Below are experts of layer 8 (counted from 0) of a mixture-of-experts language model. Rows are named down (a neuron's output weights, with its number) and show model dimensions 0-191. Each number is 128 + 32 x the weight over its row's rms, rounded and kept within 0 to 255. Numbers have three digits each.
Before each expert's rows: a language model's description of what the expert responds to. This comes from a sample of Wikipedia text that the model never trained on.

# expert 28
It responds to: Commas, including thousands separators like 325,000, and linking words such as and, but, while, when, until.
down0:078182125145138104117114098155161110146139158142119067129159127106152142162126101169140173168145174111145123159133120085140156098138139131119110078149154116123097137153116126165130145082086083218091087145064145086144113126091154126129180096101168182126124121141194127116156186063097105152132096146136080067105144162118089158143158153132188164185078187093161163108128121191106110125086102122177122169121067142168164126094113165136124107147161126084144161155157105155075137131126099091179162105094102032063166147157143139109199107069082139108157086135127138167124113136146134103
down1:193153127128133113159123119134125112042097118129079116074093153138114129139202174125096113191146065124101136145100145141110116074148119096129098167149138121115097230100109172149099084129124099137143125144138154084153133180135161083167078064091100128160098153132140225095133217183110124123096210117085176123115148129129156158094095111116157071116110099111091147158109116146109095079157126125158181102103123163108113063081098161190118085135174132114112162116128141116126111119115167116149127145137126135167136113149141124183162155101117087131088114115157170152157067160104110174
down2:185082072144089144115125113087176160115174112091102147150123143137127107101066135103122125106176120099123084138130109130111188170176067092097113149148169153094141138145160092192130125083165123171098093166131181088134084144164141181122131106132148122129151106181114163104164107167093106105109201088133129173046132112068142066139122180119116139117123117166126151153124138155150081137134129149129113112188096158181136052128084160133066156092162155159120045104124136167084101133126073174120134180079145161076125191137139102117146097073130119136105126131112116181131162137094153174
down3:088120142165137163142126142165129187107139170175135135089075139077089130116091101145131083109155085180148174087200092126173152176148157171195135172164156157147096148105103124116160113195137116176188108131091126125139141113093099129110115175154109086153123114147109088161172091182133110095126112123114148133155146162195125076091091070158129096107152121137088111129153180131119102117176112124121115209172105130117058158082125152087150128120131117164104138144102138092145145109191115154099133126131120153124090179092062142178094098196116115130191117042120203110142148115122131108
down4:116112169139163128110150129134126126103138112128145146110061083140154109145099186071119152133166136138074099167147111089171095145181099057128115148168123180099127095134116177183102102104126136171090147157091100127088136147110099198134131172126162139148125164131145117146074052123180086098121091126124123184134143130136102080179110153125155200097036154166143105113107059097137084091113138154216170168116141138083185063132162118148152075140112163108085153091056100145086154127135060157157116155150141111140128149084130126126182128128159108157133106166177135157130120132098100110
down5:149152104109112115146136132156128122145088090101131119112150123105096097082098066112158108105101194141116061077129144127078125096185141108138069118160135109110105201098120155170084121134155118124196104109145097143111221129133134228158087086173173089150101133114156153134100044124090062111136154094058086154117107172127123135139106129055089125107080178143077104142138116165105181108132102133069116134082126115087145134094137108151124152119154112089119140175131086129118083152138120186064107097150139073100095066153136141091128109122116155082145141127140138152112085177152115164
down6:119121126153162106129133128181112056116149101186199105164112124177071103124093082078174140119184106134095137170130127145154074120165139148105118105116135069149168137156150141090142144133056065138130102123111134176161156148185105201180095107098129089098114128129167131142108119120130109064145139090129117158120170159070084154163108146148107141154102166116003103129124169145139087138181163143094131163156124094120162122171124113141133162104104088158129164089100134151081101128105137158148120146155143129104058094141127136109172148164148193109140122171048155075168146122079162114
down7:147132145136177155142117068140112092099159107136120153112122099117204131069149135078136211140164124150155139090171102128087179134176178139078129159095091134155132149108134088106159124168148114192110081171167128141207179145147144073155117133109163117075156111106093150106072122143099082132074098185205210148099172093086141133063112169115135126144137057080088192111100108152111121147137123126157103156101122140117119112101117157162139095105141157088143162113162114131144135111101120103160123054138106074146160089148149121136143189085161131119060101083135121149160143108115150147
down8:141142152165162101129122151164117119089127158119116134136147134191125122127121142135123113155140088134142127094092134132103115155104205158141166138105104120149131101097103111084111139092130157092132121163068117120143139180185147255122126091110140080171162130152100146142108000112160105101136130120104125151130139112168107106124164127107175114158117090128122136174145159102129113153100106148121160123132134148160098113152148142136153122137146136131134150112137118132141145122157148086152138128143083092153120143099129148137184141085097127134114121103118112119136122093113133142
down9:129143133063116080125163189166136141112162098115175116155084119126123119113157118102109141120100097082130096099099123184137130123109108165154075070113097060121127134123191136124144173125114119104143127102162155095166118175151102128111159095203142140170177127122055179163166108204105101115152127135110133129048159093103135140168148098043132122138130189140069145110110087045169134114092058153178175128090093180143179147152150154124125135108109075158081119143138095130137166064128166083130148135126150153065084124123111151104164120108148168144087123122130150095122094148134169188
down10:125121151100123084145162110116165105136129110088098179223193115123134108133101174164163122090142185110169143185123164118101146170094188120110141046156094106140089176104176134142115106143127143149091102087111110170171131096113159073088083148105132157129168145168149174137090166143086104193108135137183171091085090168146143130150091146143100117145148057154136111140111078117103156161074115137132173140149131125071122152119140128157178118132105198160105100189133124166149135089073151089120149111140126163165151082103119157116082075135100161106137163125086120160122153055065085148
down11:202109134104098126047138117143103121119121175104079060125103131129109106123108217132157118059154176182158144150110156056171132145173072104152168114108129167129144123131088190099105139139110157167159142185178130094156148154168138160116150089186115175149091157129146129120159089159151159128131151081150154163098095117119139178146120104101159135158116127083122127170072052151094150121060106194117136094092114164135145111094171146131168050135107157157091159152180144109096130116113150153117078136153103131150130138126058097069142142131112120131113119151163115144061092145092110089
down12:164147139090107127144040122096139107129179142099139123152114126114110109161135126146163163138132165164092108152166135097172116146105167112099187093161160171176163135105089150111170120125138109140156103139120201147172118158180161248163106117146157116118084135099107141088143026160151102214192119150171066132132103065156096142150117110135094124179136152161118091134126092077134148136141127130107185064107117150122126101071159151114102160128101103136174146096141172079149098160144119160113151122129097123062103160134093139120151174083175111122112139121048155098101106138108145153
down13:146104154114142049122110166114102084103098135183111085114132111153150133141119141123177115054084131154124153178124144087108116122107149151106115128146126172131143091133177102223158129128122166113125139134108063120164124174162127084080137112127183192149093156118105084092108055190056135125086062140126098078160066177163103090094038151119110139086107171126138114137154130157151081124158156156106073136137065134140108123073170142146078104115096124144114157125159142131090163158134177120164133130103098211104187119160105144095083109149145129108110144100083099164146165133105122119
down14:158129078133098139094192141101110131156154107136155139149143177112073154169107113106120092141123127082085143136115119112158147115162097070173178104110101105103066133114117156147162119114149093123156176111084187151083118133086152255080205073152097103104137132186126077134136000131111164080144127140147161118169145133074132131148111141141154116109122165109078168149145115143127113110116130126132109146090148144074159132129140127122099113145116073117154153150147092139091140142150173148128142123092184169171112113174129117099093102114155158119112098116115083098156117173168106106
down15:139105112109104140092135073100074121146163127108160140099136117092107115210120114120160144139143123137131106112080120142217169077125156122142171113114134073096100099061124159131092158098105073116088103125069091117126089132180112055134115107119130145116197138162110120100120207178150110085114172162126158094117232125127114090133141142192140145096169113134111150166123159098080107061126127086073169148156106101143102126099124157169114134110085114194084128112109160084108121110133161128139076189115099100114166183113119109084160155152080151168119167163149133071105118174118129100
down16:105203164126082175169077146139133109128126147126136138081138122126149097149168174051129093156113054147169137106110113117169172139157156181118124155115087156141126122161156103163176068116127168098078128136145097140142186106164143148154152087180112123112088147138119155101108162060144152065151103125137080203105060075092129086128175124099121128083109150107224064127137128157123124172176130137173125157098175152124096157144133114151164128099147118119107151144117186209145097154182140111064161101119138096120164133078096048165111127129142093106100132145166102132118111113130115137
down17:172070056150118083143045129188103148140125147150080132118157201158118095145119127143064098179144128125134097153080117091115199131102169113148095133158194117077139133115132078214125112130114113131133099188080113164174083138102169155097152156095141108149071098129120144095131141103140106136103050168127188091122184106127103172095131102103137172162133112107165165115131114142079055082136139150090119120122164137148163172134128160110115146111122122154137154080149140113079112130105091097112121136107142208215126113149114090154066114157129173132079138155132117125138181119135153109
down18:186119069124111125139071080091080177108146122181130120077100134107153095157155097149103127054049128153125167144180148154110126093088148101111151110112065152133148138087123132149133122105114109115130095121116089151152115206111094139163162133144175087127135122112122143157130036049153029156096135096139159101090159125113130085121123111152160150109136156095096162066150083153097126203189164160087153087132151134065131084156141116092112097139122107137127080091064117165126143147122147116085152149155140149145138144155110099139104127163134108144097069158147110067122173144162162074
down19:081103147111119127117117105127171104123115122082098175099179115142124099132078091113169118151101071234140151194058143129098156097121118150114128123150121094114141141057141111204095100128116139140177090169095111168099095088106132181093117167108121131096175131125195194108132104161041120089110164128132170062086106148105155144104063144112125152104111121148071104148121140174120101152130180137163059089158090049136172113114150122187100102108088203123110122080118120126114108119112082157151156119150096104128161172117124125151106112164137107112095129166111121157075133087120146138
down20:118093165140094136127109115127136130188126158121125144143143089112117089139192128126147151101072114136085106149140127123132135183115135117067099231137140106130158161111099141143187132129151184144097176139196120145153155067107134229103155090144160148143186112132162069071193034138139135104180101116121108103148140139126117115171106159121137178059119115143187090203109121184096167113110076157129173192129094090120147120122105098110132107167154154151159063147147107112119112120124121142109157097125122117105124103118110144114118101091091128073117058117157095122061133113167095168
down21:094165163068154154107113103133162116153140123085131155152138118092153155082161148130145184137138180189079146160166118106131158143092134126082142147075126198125175136103155115140146116138164139115063129105138105135126152113169134135149110147174097164151173141176140122119076049167083120101142101133143083064116135187189182113137135149129091190125136137166151132189070098105102135132113143159140105153116150122183128101096173082171195086142097138176132140181128127077129176070080141074107101139136100126110169064098045142148141145076174110139103120137148148136167064152093126160
down22:185184142118125095174151136185138088091104104143132120116130108150098112122109146143145168118084118066076123136127123105130151141099109123122083125105122124040111128123135085082151131121138112133137114120121131180133191134133152098069142049160107175152199114195114099122069192097136121180136114110115049234099128120135111110143125075108056158138083102159102077172152108107104125174162146107128149154139158114131124130129121098109057136144090087144113105132105136119097090121193095147067103087082203165151136104079146129141115091116124132112177163108096154112074102105129150072

# expert 21
It responds to: Articles, prepositions and plural verbs in running prose, such as a, the, of, were, plus word starts after them.
down0:116127154155105130098085137097120116118094134154095030100099128059130170112137103145093116140125132069196103109081046026134167090125129161162138176140149132146118123149129184197144191121079066125119119099186127100121125108077138116143150054099155142137197146110127118114139144080122089132160140138171101153127142136136102187126158091154192117089124111149133106170163073124116134118110134116082166128118108165128117099136088116146137126113094130101122146193125085085110120115129085168138164075128176111043113134142153165123084131147109123120082159077120154109045158093132143110
down1:107157110138159136126142179164196214171102144094158127101111099117151147114098110111125170160195103124167152122116118087145156153131098143138112153125139096122137062122119134104070103160075134119068099099157126160145166137126167160204120065135057161077175049117121130113135104127162102157125145175155175161097151115152109130147137138057141089135179144162128139125112119073198085167155104113115136092070178136150096219123068099135155109116135135091187137094147158141185133100162133144103143127169144106146049160114127106129142118174114109118108111159092093139121137088130156195
down2:171104098118101189144178068124122182098124137124086100087158125110132140132127136167170159108166130174086136100099134131129069145114130104146074107079094115179124133204097179141146129140148104142127131078106098098093174154186143136073117064148130133124135072136079115145077169101108118154106157066100140128181088146162166125146168095133163088068117083168134135151078171116094136116145119131162184079096112109109092133142135075160134131117134170112120170192175176152140069131054116154122108179072153122151165141181071167123132097101150120127181117068133098142148101118089175140
down3:174141088112105103097113143147101180139197104105181102129104164147157117142061114070145149094158161130154040122070130161172114116073105138101133154092118097070088104148104104119100078146184099173161145156154177153104135200116137144071095126144074079130057110127149144128137128131120156113147187138136114157168058149163124099115131121124133072179110105137053142143105167099068108187146118091103173100137138183152132167158161139153128089107138140104136121136118113172139118152131117158112150090123126142070110137136168151107096184124162113142142117069130103076197098116079198120
down4:102172057120093137182153167061139118132068137135107077064109160195080093157111147191066148163173100118127152078180078104068114037092138172122139102133140088086149080156163129111150160146162134112133118155097161128098151145071140118098087134078157133135139124151087136171073182163099133130076100165138105151109116118114132068083174118099145135109182138105177123120168142212135120099106145127129155110101129170114122165136142110151129185126138125122093100160185081130149138122062139127116154163120087104138115120095104134153140142162160136125096182125170168080150115175151169115
down5:128151177188141150094160128167129116145134146100138089146138142119186184123140144101201118170171172139081108084133143122082123138082074089180079113147148143128125105158128172076097108115170078079147111105075141163174108082067131052127093153200165105164136133144147106119147139170132152150035155095122089137167202102109146119094090092154137165127127102140162154128080147148153113149118123093148103148176090038127109115102085123069120133136150060113141174143101126104121183139153175126132142148103149129071162090099110160139102128176153104132142133074132112102121132183148168098
down6:148152088091176154108098087133091111071088104176062146182112160116130155106099159072071129112157116127126187157119149089160160138122117130136122142149127128141165105074137168095167106089142164111117134150107120109119136129202153153199138128126155087058130154054122159140118112149166137129149131112104128108126073147195151102138138160175147062075140161135100125119125043137092149096096190108118128063142131163160137135125122110148158147095115130127102127114178093086093126185055146178109162146156157143113105183116193121174106074123142146102093155199141117130139192120059089125
down7:161141143092135108129144122094128178126117142133133132107141101162091061074112158141081062079114160093114202115105141119114122093093185109054221095036138179075083124119114112139143122199141145116087132141055165113148095132129150125138158121097163105052136144105067153142110155146142145093070033084194129127161123157112158138115144109135110083134127154155135138142096121130095127126124153140155128103129160079148100150117148168153149124136069112099143174115124119101111136145148079140138122073099108092133153066112149082095198183123098126125151079156049142107124139133142147108
down8:173054109178119110110110144147127090054099039049094088155067092134118177129069129118128166144133108118151049075158105150120188127125109101101096059106165060129092129140149137140118092104115083150097168175155122102086161166124158153126143131112132085145062118104146167152241067118152127148120114106174169148099136119154142163173103098097124160095079091167084150144120131185129116176150142151141131111147128098157152085124116117085151109124147121126158129134126161138122159118134110104129070139114168075114115157112107136124136127104138145112096156173142164139067128088114075179
down9:130114087083099160155168049108115135156152102140129143159156187102133134154164133118108223196085134099114094156112127197115091123078137159066174121140134140120115151153170130155122102134169137151169160085103137141141151133110191156128098056117114141154166093103111068154120100086175121100122132150141175161151151175073164152113143102114136155156099190099122190168113143130057118195177090123120132111132113122134133164126169131092110105143067117177165066119059114119114060117145156148095140149097096139134116165121122065107099093151134166133115096162108164156127187195146142110
down10:083139066136147132131120076156116161215084125134110127184108190101168149114170135130125135158129179145141108123091144095127198130118105109079158134136151145094043070129158112107125165082183093151138107085075117139077134158114149109114154121141082116173148153120143159126084162166158178121134138121056160156091115162133188102101108140163248114152184104126124115089100089177148184115142105127143113111126162158145163127102107084151113128116106113114072113127108112193104110103124174183077143069085164166156094107088145106117178134136190122166167127117143130142128135107079130130
down11:168105112093120119134097141100094114129132151143146134152164144170152144131157134106132176163072158125059162081149112117076116094161093123115143099123152097139125150177109118103127164128084179166114098120131134141096139130126122045135153084186087130177153119098093166168186190108116077167126131173094097159151125149213084160146092111119087104156116130126176137105142098084080119176187110102147146157109167135155119173186133111130219142121098122093153151135159112152175142110122115087062160157118121142215172090137107151122185153119119146123136135076156164072135114209148189162
down12:155148103137125104124148128143182071140138135140085117149183139148161127144105068085132129148175197110143170119192174153140107141122167184117100057129131147172105108118106112151135134156118119201064086143097115093095155105209068091113200095092097147154126072118137124112156108143112153147155136098140149092147139088133124161161055166096140151090188113103116154130135038150122078161124122156201171124149112131063124142095184076089103195137137062119128109131128148141096132125114141101124162143142185123126068114128153117110102116110137136186114172145129129116072115192086127115
down13:149147139162095141121137122121119172150112103151094153165140099065094158124141078152103153121100161134100164108125096085132096133133084107074094191095094177179084164134151164109116123176108172189078110113158119161124171115142096181105067090116155136189141190091081175055172045154093097090140147096093137072104165077057124108118118156136089163108123156160146146138120068118128166127113171169119145101108132155091127068130133138127123137112171151154109070194096102203098130147169135157106171163160114087163138126103109131137127105114173167143151077147126121104171082161122121118
down14:072167138092109131119210129124140108146122102110078134137188172141123131058130118086107117167102158115138070167107081116154110080134087143123083172108073122104156109079115125135108150078108097082105134128195112154105197137117141172137165093143193120121130126133109143147155099164143122082129190126089156139114126144112079166149055077209086133153145174123046142112140118145146148084109112096136145111133164105061157205149133116160118105098126131065124099205098128141149067109129145154116155132127076151148128133055122091130101168101107135152131099124156142140196085150166099108
down15:121120163122155153116166081099131092108148150080069112131078103137140082146085120199132103134127111144057163134124081124125165162095163122135148192165122123149082119170152147186103089129111137153125198118109073066130121137145148127097092113199094142075136121125121207157168085152181117087126137073145138122123086066137121133131103133171139086123122129186121136156115145117110060153064187139165109142108057152130106211133159128155126125106146187121144145132157088097088195074121097105156126139104160133115129133133170127141043140176192095090145148105114184139146120110143136121
down16:143121121141135082078161064075080096092076095174209118162130142180084161116191095059120139116089139115186149095125115111182150111155105133098205105137110140118118190137147140130191160115129039112176120095120143101133177124108099146132097121105173173165139169137159076158162126138123128099152139152170171103123114129077177113138158139180122072146153149074084152093085097153102109189130098095086068094086144169109108140083132119102077123120127165126081109130123115160132115118142138158112106152114135096070131112192153142135049148184125099123101144094109139098126167120145108133
down17:122138121119164187121158114089166171158162153140144053101134171142150128154123081149139148175137128145087098123070076146166118095123157126093088182103133103092160199103076131097111162140130124145143120113107153114151181143127148178099141113065128179115124146118136155177119075079127133141139143122111121161092188155138139111112107085059124142110133108138132073106105132123160150182165106148169153139155137146169127131147077132045137062184134167086166128164110149193058127140148084125186077129094228096099143110129099093151164173110200073170090113133120111144156118167138142137
down18:110097098205126132090153116108093114161099134135119144116173143182110061142120188069151128133099134149094113135141165090160122135073139143156159095173125155089149114160119121105113071107133140128093119187169128150142139140152095149103164148137142134091111110117114144153126123155112109089118108065126181134124154117144164134194107084156141131154082097120097128210171197079146201166078104135120116103157096131130181115112111174142185077131115073140151211161109105166168144133085147191126094212099183123107149172136118112122113177184210161147104125089142107131078105130158130166
down19:132162131122148138176077165076119116049093199129101097160160094150125232134114170144147096091085160082128181149119086115117126143109124150165164082140150167146167079144106092120227096165162147159142149119131101118180110136108132138132098126150154180077080118155136150146057084143143103134128208122080120114164132155143123114148120092095156171137099082119158142102083143131122184075111150098122076174090130098173177131106112118119176129128103111125152121103084120171121138184115070091100115077090188147105149089138135121130177097123181130137073115128126144084106103086138098118
down20:143156100126170153199130146122150145136125153123138141113138112132155121107154118091091119108084122046159092126096137107140126142156154148114191130117065105195138136118177132135100149153137137137131143125153151158142110139116077091118168093131089121174119061133148220122091156129172175118085124122119058128168099164138147108108118123151119205126146115106093140165113150130126123187168179147163078106140122108116149130192078145161114094130163176176166150042062103099169171113113110087115139157106081102143085081042163130161143096118139177135185102132117046110123125082134133193
down21:128105102130124134144036127134107133120054117133150142120145155113075127148178143044120155134129088101092106181166145096125066147110137073132107080134109093058161100137163126141155123137107151150148114059136108128122106166124122069132155117183100124155155140174132101187058237175162153138112105179127130158123130144139176100144117118125189128198127160175137128142133077146083115085101197063157109102170164127107175117140086112156123111184105153124178140126158105124064116149131126094182127057101140176109116121125084128128098097096129121150141097152150096126081118110175134132
down22:075142160071079136116130109143104081120100158117158141099110163106143117143080100164158145053104058094169122129154099089090120116079094133134095147127136109026142158097072113113152176182088068093114147145185144168165111126167095164071128118096148088102143093154119120115153106102119144137156122175210112116123148169075118136129193109146100076078124147124134138092190169108145174122063073120181141107147100155124153178122153083197128139166117127078106145110126106105180119130106118143131174175124123069149109131130148091066096159102112121122152109119131196180130123112142119123

# expert 4
It responds to: Subject pronouns and relatives like he, it, they, who, which, plus years or places after "in" that open a clause.
down0:099137252134080136125159138163087125129159102161102138184137134147136120073123100136115120124107120117117171110141114129082158163052150184081119146102165133175111191048172088154101167154150112112104177088175115183160089133179115122112093153145188156089085132203151084194061161178152119099140122139141070156151113126120124141129114155135128119175105072159160109147150083130087126150095157074126096137139119091163095152112105151135178139083074131094111141139153076157138130105081149106091108118089167170098093150092094167110128105096137156107114155157108124171094092142140144115
down1:084198118155147201089151098113096100083180126147143133138112164121139113130152167081193129102157171100102091134082123077157162138141198167152139122128085152124152106113167161096067167162149083134135143112130122182109119124152144111117101188126134120171133125168151113096137138161176083101106155087142107144135095123117143129129122167106145108101081168167104113154137135112127140075112198120186190064144127124110100101121091176151153139118130154102151198055163105119104141157030171086091077086157092139129137073130097119188150134146147076098116171103174097135073117104127184109
down2:173167146139142117134126110154070146124112130096088136137081143118144134116086156127170118082161094154127099116127134142090156098169074163138148114106158107113168112149162189150124135146142099119174120159143132108123116152095158161085128155103161155118105079087176164155154154142152140126170163129136142121076131069086225170166195116155170089133108138104149140136086117113089150202094127103162151098138128183116155070151188069131161043197088142074099093118072206083125105161092131157135118104138102192083118140067122127142078115090130141147113107153195104092114112124078097129
down3:105125118133120164166126186129086157170196107159093085123142099077130132165115114184144095076176159148092152087193113152112101160120111118124126128056118109145109138126107143115172187155127132146114104111195162143171127105135154182137164121138143142177187121093133109144050066133128159120133097108135126117153073092150178190147155114136130129112141152141171135101150127071061135121106111088117179143104103091136146132093116152100094115203151124081123122081132131132111118181120124155152135118184160119114115238132105072124199133083092125150169230072120140152110156121116135111
down4:120135075088110066139135103102143080111086101111151156139154060116113152158102092077149104124152150150136122068113109167136163094184128118079125166145059110133116198101141145128144151160111109115079146147120168159137111183120110124135134108114153147108101084164220151119158170147115168110140136113122174120129151140152167070034164173090114155130159077106124176148131188158109114155203164108144152122211148098160157111126148178127070126087127125130172134129096119133106168125143096144184126132106140087083086135196178186142122134138106130171159087188145134185137139142153187137
down5:180135141131147058181124225114198179116120073139151125110129113202134158063183172113156132162124146117140087079105142111140086139166100163114064152139022155125126138047112076147123165092105065128115101130193133149111123149105180151132163120125082171083134127135129147105096088075143164152131170161104096125142124160164168160129166148105129140105132102054106117204110144137128087088131104137183140167114131151165080058116122128087147098155113190124124113143117093097084121143134126175155116102104119136147113110094136133162109178126104107155112124135079142103125149121123107164
down6:161138138107109147169150140160100133138161159142114089127138181119105097178108095094106110134033106136110185076089114099132132136111108102101150159136124152175124157140098169139159130100115136116117150124129132142094135159111147252091148078132125106119057104166151182127158032139104141122102080137090094127140180129080157146121169117108135071083096122143158160139123139162086169203112139172146125082138102128107123143125086127100100152176129122113162113142127073215151098148153144169089142099050147154067106038104158098077099150120069146085120115138117140136169124135141137117
down7:103147144125109154146200154163135119134185174101111125140193074064109110077136094175144144133128140110120150124141114107089134160145112100156120171127133129129148109160136118157127120128097126142064160190110082169137039078100133124102163136169083146120131107122159120110081120160145086136145118119162115092154115112171116130163172146081121185169129169110136114158111108061186176084076162147226105140088168107089123114134119086128137096082133088152131133124107159119131216138159164152199168092116128122143171117151048086129176139156098166161105137139148135130092135153143090223
down8:042177146133137139163119111148087099105079066098157086157093098128126116070116086063123146153169125143123138141069089097082158102111146139138181154107098175155037134058128129146160152092133095122149088122119144156118079116143152100133138093083143118118096142137101149159093216101189128125146150137163151103100192087108127106089124119212138127141100121089148155111113168096185123064053118144164157151129113177168129118087103102086095113108094145100170096076132149133173109161151139118147139156150144090074131204094111131128139156131139089116116124079157131155075127110117172147
down9:158113170144111140111109135091104090067121124165076021157062146133111125142170113103127180095147108163118118089095124136147147146111096116114152128103143188110173099122136143085124152164119143142132112101213085093090160159154140117126118166101132132099154142109135150138148105168179096153072170149099132051091098137078162139117158164177148110152171122094041111085109084153133157120076149119086126104119101119171154144089126181039148123126130156127088089115152148069179142114169192171077102137108104120131148226168070098118142150122143115155105119124106147109131107154123111170
down10:099107109130131150151101095133153128111180135168105194095145136165147170135109064106114096156099097112109054168211096193140142154096170157126099114154096143168107116151092060132187124160156112142057135118089108167110152105039110057135116169174095085136193170167115112113159144093119113154119211113134118112141103115117133127074122080131133152094158101161127156141154153110213185140162102123135117126124138131128116153159125102124093170099137156142143086096087147153103100162119118078100139074166140171107179116201092166158113111170132104169139162090111128099175121117078127126
down11:128103152120133158096052105149148156221131069153139157115192138083155111132136081159135185121102113091102160141137095177123135126104166202114102094161169118129115089087125115078141173118135128104166165097120195169162106134134136131113102127164078138115156147114172166135156119164126148120166135163172107112157111155153116113149153152152038068146120136131132162114176182095144095154125094143094118100148044114140149141158199132088106160155125109068136135129092162142116139092078092140109135099129125103138087082133118069155060092090134091169112151179121204105138156206101145130
down12:181130157153167164116138162080057037131113122167150080145117156149103090190100108157121079132181140092111101156137115185133108128133141088141164139037201116160063053094145133093138151104108108129143168154136125109114132165126103215149166138130141134134137134087044098162146065146179190108160094089123109149145134129110082140116135100133114134142077147110151117172078162138126137166116109110118146109131082111111102116102139173167131109127176152129056055069138104121088099155136155124141155146177094175139125149099106116122144160111167116070126111126123127069139184126107100129
down13:163137156099134160124158092102156128083120120145172154123075090127116131105117129172127122075098174114129098130136107113125076113107148131120185132126175143106131140127143166107038120080098186160107086112254128113121151144200155139166124144100165110184069098160146127119128151116134121104100064118118140147132115078121106083181077178126129164113111109140087149152179071128147103141170142105096134131044157127102139135115086115143133173113124086118113114147095066124114167042102108084109145067140172096147091064127147086165138126086116069162079100130185110126101147162159108121
down14:164101208123164165116139120095093162135142132142153176173155108109126102098116088107097136077204094068115154121118144114143173124180148155098124127085129133070055107088083149112142140167141095097184134128181174158137117147103123120140158178137069126155118118140066131088128168145072108104184152055173154111107100129148128127182175117181131107097146151169099128204140136145104070097113123083102180113092122167066073083161147121106148175109166150108099137074110110146104142127145138141119139113101193150124085105081076108140132105134102137135131093157157058083069090109121124121
down15:123139083125123170135105120113102158109166173179120075146110091135087123147108138164085064104099099050091102113143099151075149109129116186081158113104149169127171135063102171090122116144146052144133148140204164142155103121128101188175163178098073167158125178172114143119090062143118091107107151114126156138142058126140135146151126132176102131101113117126096096090137122132058150129154191179174170117125096077146126147118171159119157106172190088166128124186102109131156133132159136145094065133090170153133162128162137099150187112106155139147142173082152144169107134154129157192
down16:129153132081157193161131122111127113168113084172128134138135129134125137074184140176095072175159106152166088138182114114090087094071155139134084094158160154168103147100146154070134172137151077145059109127167106079130195068138119137182078156117153173129180132140064148069101142174090133154131098136161134119090118179169118120190137118172114111125112090183165135118113144159186137131192107128112146096128110149120202111088099078108139148175196135131098153118143123133148156126060128129115165115144116107160117105127103088150141173103128111159044185176121077102107116124106111143
down17:147090142085160103129139135135112192110078176136092185161108101198124106100089135107167118131170066105131123158140084093114124126108141132082207155144094144135075161141152132148130121136176132145194138046139176111187051155120156164155118132168103108082128104133107145143144103129066044114063176080135164124118127098139159135074102102104166120147216131136128215114109126139176115150150177180184177158089135169145144157134127133125107102138130120104169135112087106173137193146124106160161154143105160107081112115125137162104106138123088140178094099130168119130088141116146166143
down18:178114104168148116092151082132123140134139112137157130144186105144132105131093067140160106173150000126151095158118158155068137116083150145176146152123156096119141125174152142109116151138126124151188135138173129146148090130118071083093105138088170190133150130099109184123123205142117114163157133128116164133072149162163105081098080139136085076075134129171132161104176163096084147133108159143185144070145069071100130111179176100091112146097106145111157126114145136158144116146162171126142185056158149197153099156120124163063106100109140145083154157145129100153106122123120181111
down19:112118048126116131175101087093100154104137135139115117146193132097136162127108106114117140090154135134153121093129112143151161168112134162145134124135112151160096114100117153147078149123183165116173130063126154195165136154084134156087181064156146084159116108131134144121172105113092120128184083111118129135053117084147133113082111091165084077086144156091147180154146146128062142162098131143075076114091139090197161149114161133155117164089097140082153125155147145157160085122147208138052132138081092157146047162108152127154088109161151170163104154164076157081127102152111052154
down20:145134109120200130109165172120158097100144081142137174152140099076137130082118112092122115142127180098091099107159088163116103128167093177064150093121073125166121144123092124076123147098161105140114101105177122137066153168200090243139099149150176163175133126157129170200106089109134140091139108121152086181142133172141099133151105137171036148117113120120140146079135143168058103146169122122059135152142168104106100159117143090104138109167085146134180044178108100123117135108092094112098134167164136140153114096139111169108104098180136094088150157103106095085140122133115129124
down21:106129176088189150139153117118129106167133123104150109194149143092099153148098103173155183141074135098120165086150085082097157118139097094137108159084064110145106139170157174150081112123134072147201106165118117151138166125130105118152153075105162161145109069146103160167146164109159201089152103067089124189148144120118099142087119105123119110099090121130136134211074092115098125152154119128098125121119146112171105120114115057123106067132122145103100098138122215163114132132138157125140161142215075178155174102127087172101113140130126091047169134107149076099111150175105101133
down22:147113074094094113121083138140118116117115136118153138157129151121090132178105151125095111095102157121142134167188170145135128128101149128150180111150101133132134148149088128128109126184092163178148118136121174082147132116100135229130135131150134162174137124144155175163142042181107137149085115118108115119153098158183204125100090109103115105207129143088161122119155113099078173067145131147136099144154174125099166141120132172200182093120100145083146137199156096120131082136198121143192142123103122142071162180189136178168169115101131132081147156103100142210164078143184132143